{
  "n_layer": 10,
  "d_shared_expert": 0,
  "router_score": "sigmoid",
  "normalize_top_k": true,
  "routed_scale": 2.5,
  "balance_loss": 0.00574,
  "balance_bias": false,
  "batch_tokens": [32768, 65536, 131072]
}
Below are experts of layer 2 (counted from 0) of a mixture-of-experts language model. Rows are named router (the router's row for the expert), up (a neuron's input weights, with its number) and show model dimensions 0-127. Each number is 128 + 24 x the weight over its row's rms, rounded and kept within 0 to 255. Numbers have three digits each.
After each expert's rows: "comes after" lists some tokens at least twice as common just before its tokens as in all text; "mostly gets" lists some tokens that are sent to it at least half of the time. This comes from a sample of Wikipedia text that the model never trained on. Tokens count by the router's weight.

# expert 23
router:072127173154147104132130105119083075127173128154135131107109137127164124095165090104088130121088147159115155091156109127097137162130136126131131118138137120110135151143170124128144135154144129113097172089153136126126119105135083098121127083129143118125108125146094114115113125137098090126130102146077098106049147126137143100129158129128104140112096129154159120101110131118120132089158
up38:115130163134070112149094133101098177155117124133163132124132142079088127110149168136122136164109193167117145129161127150131140182161129149127077113098120135140111092135105121117113122108149063139107139141109156138112126124084140096149107160162145136114132126113144138129151114156099123149132144127149103111110107086156138143096132119116133150100101111145160102129128151155130150173167
up39:103099113107086112151102118069094102114139101110131141109105121150135139131152119091081121190137131099166091119120114108126124184165115087141130133137137164127064098161119115153138148156147095110104135123145146131150130101182138113146130139136117099133110138130147108130143066090105129098171157134090137117110112137138132136150107115132137102147120140131155135099137114165142147096163
comes after: "-", " |", ":", " the", " of", "|"
mostly gets: " O", " F", " T", " E", " Ma", " Ch"

# expert 17
router:102106162132150121140132124151107121157171126131129105102085130138132113080153154110116104097126122167150189111122189115121118078113132121111108122131167177121113150112145113115139109081110156103161133128114148132143127088137106154123131099113139101144167104097088113150137078129132115170135117137111146126087159115118101105137156100113173138115124118094100162155127127110146161164161
up16:103130153172185135112121132086108157111123091161131112122101088117142122103182129177128108100164146146121122129094188125146113149139148110113133146115134122070094084090110103115136083150103136145106150125113112138056111113133134144128096159122146126138138123100115117109131140135105145121134135146115132119063116144122124129156142149151139144161133104158124141135115138088172136158164
up17:131119128119145115119129129150125132106151139114147157130132096135109109136133093107115142166095115160148129128135196183140113096097115116137098130127176109095115123158140150175087074122092161146130164185122102159137118102101141155120101103141156152147152130152113114152145062117151157152115131124081109126083120137145127079138168131144164157110169124124124141129119117121121123139109
comes after: " ", " re", " C", " F", " de", " con"
mostly gets: " ", "leg", "op", "lu", "equ", "par"

# expert 22
router:157094082159095117127152160122179117129148141102166118109141094133125183132129089143144180116154182143090159138134131145161123122107177116154158106120112067079152157119133107132144136122142135127115091128139145146152094131094181123145113165129105136098107145121137133107143124076139112123130156138123119137128078126141114145108138122150137102098126082115126145105093111138116093124119
up16:126146106164092092166128152126103106145121109103128138133116102143119129144156043127131158091112153113082110107125115127123113146112142142136067102106117121118102135183139147138179134112129164080104095099086149156161123141137153119124125159156119124178123148090127124152165164109149144140145111113135085106097118128118130138102128142119129100114126165177160126141112120134129151105143
up17:109154152116115113183122119140125134149134132092143110154129125165103094146122176146113168146152140149149124085104111165178139116163117123083089086077137109123110112148129125129145131141160132107110150094108152126159116174106098094105110131150117171098119143150129145142112078137137191158096097116087102105119114125171144127117125143153149117098142117127135139125103148122142082126141
comes after: "\n", " |", ".", ")", ";", "|"
mostly gets: "|", " 25", " 27", "•", " 28", " 0"

# expert 21
router:151145094123059107162113157090093185153138110107118133119118107145120093173124137125117106174128114106113117116124171173131115119157130142138072130124143121129114146116115142126124103154133128103105172139087150115126143139153142085117117182133116168119165154115176122100112124088123187125134103135130130129131092141123146175123119155164150134158135106141119121145126135129120149182107
up59:125093107131137138132109137131093115177173095143130136123098109138116144165145118099162115181147147125127127117131166131123142138161121148109094139132091115109115129093161110119099130109114108109090132148073145102125122104168162088168097132132119116106116116155163183126145146139102143167129119184133128124119121183152135125165109154160097095141127080140145126153131110080130154102112
up60:102161155110143098138144130114180138124121122131144126139099082105123151149124129112129120140103127183132162133122126153109154145144160076171160182094103130106124146163120144129114096131155173139147121109125153121140170137130127113115129113123146137129113144143104138133075128119119140118102163153151081150102170166136121094150166133123105090148132131174130096154177153102145104092086
comes after: ".", " |", " 19", "\n", "–", " 18"
mostly gets: " 19", "19", "–19", " 2019", "17", " 2014"

# expert 1
router:108150121145111139139102123105153073114127136123114084160132113094122171148165133125137144101119138120150058141177156148152147111122116107164158145073115149167147110147149114115128132159116147135107129136131114148146126111126170150105118119094078167165111115134145179189141146088095093105137109118135118126152130122104174148114113135136167107147102128147146160116144144135152144130101
up38:121097150232129117151141146142131138146137109142145134152152148177112095154075118102090124146127131163107097150104123134165127122098120125128116135095138143173119154175138150129112117137130081135105145122149133157117182152150124144109129120114096135120148145124141137128127133110121098125161065128155121111086090146117124112158127126145130146133108082169159111120154152121102113111161
up39:082093128128090116153120154101133142103119091138095096118118129122065156157102108149066113091126126110122138093145157125157093138146116126135122177113098099114125138127122150150115118147140106118144153121110103157148102132125132083145123135141127132158160099116117102141150101119115117111161190132125146135166128178078122168128164178164155128101158106129115132144171124117128144152117
comes after: "\n", " |", ".", "==", " (", "==="
mostly gets: " \"", "|---|---|", " $", "[", "M", "H"

# expert 13
router:180089170158116112154168107125156105144181119110171138124119100134144118121165099156107159116109177160151117098122094152129143116120147131120133144128142105138110087128134178108116105126127095107132148131119129083117127119125147157111140101094124131103097151176101111139108114098155154102097088168112095122117099134149075141166157103106143153117122134107115148160115131111109151100153
up38:130136114115104130138132103143168118163131133095154137092068132099131096137103161125125124144141105117163118135159137124116107108128127147084117076139152153100051123125114144144124119167086088075131146139136112144176136129111115154095144131130118093094137160111153092142150097157142114122098164142125080132135117117134104132138158107134084134162147157126112130110085130124111122187130
up39:135105177176133106149106151125102126131133102115124142097136102164100067138108148114135136117126110180172113081159106135123115109119177159138128156128151103121133102134171160132080070090089125127115120126122101093154092097125148114123128119136133113121130139159140100171100130106128136115098086136120116133163124101138090109161158163161142114158140145159107115145155134104111121117113
comes after: " ", " (", " de", " p", " re", " a"
mostly gets: " lo", " sub", "qua", " inter", " dis", " trans"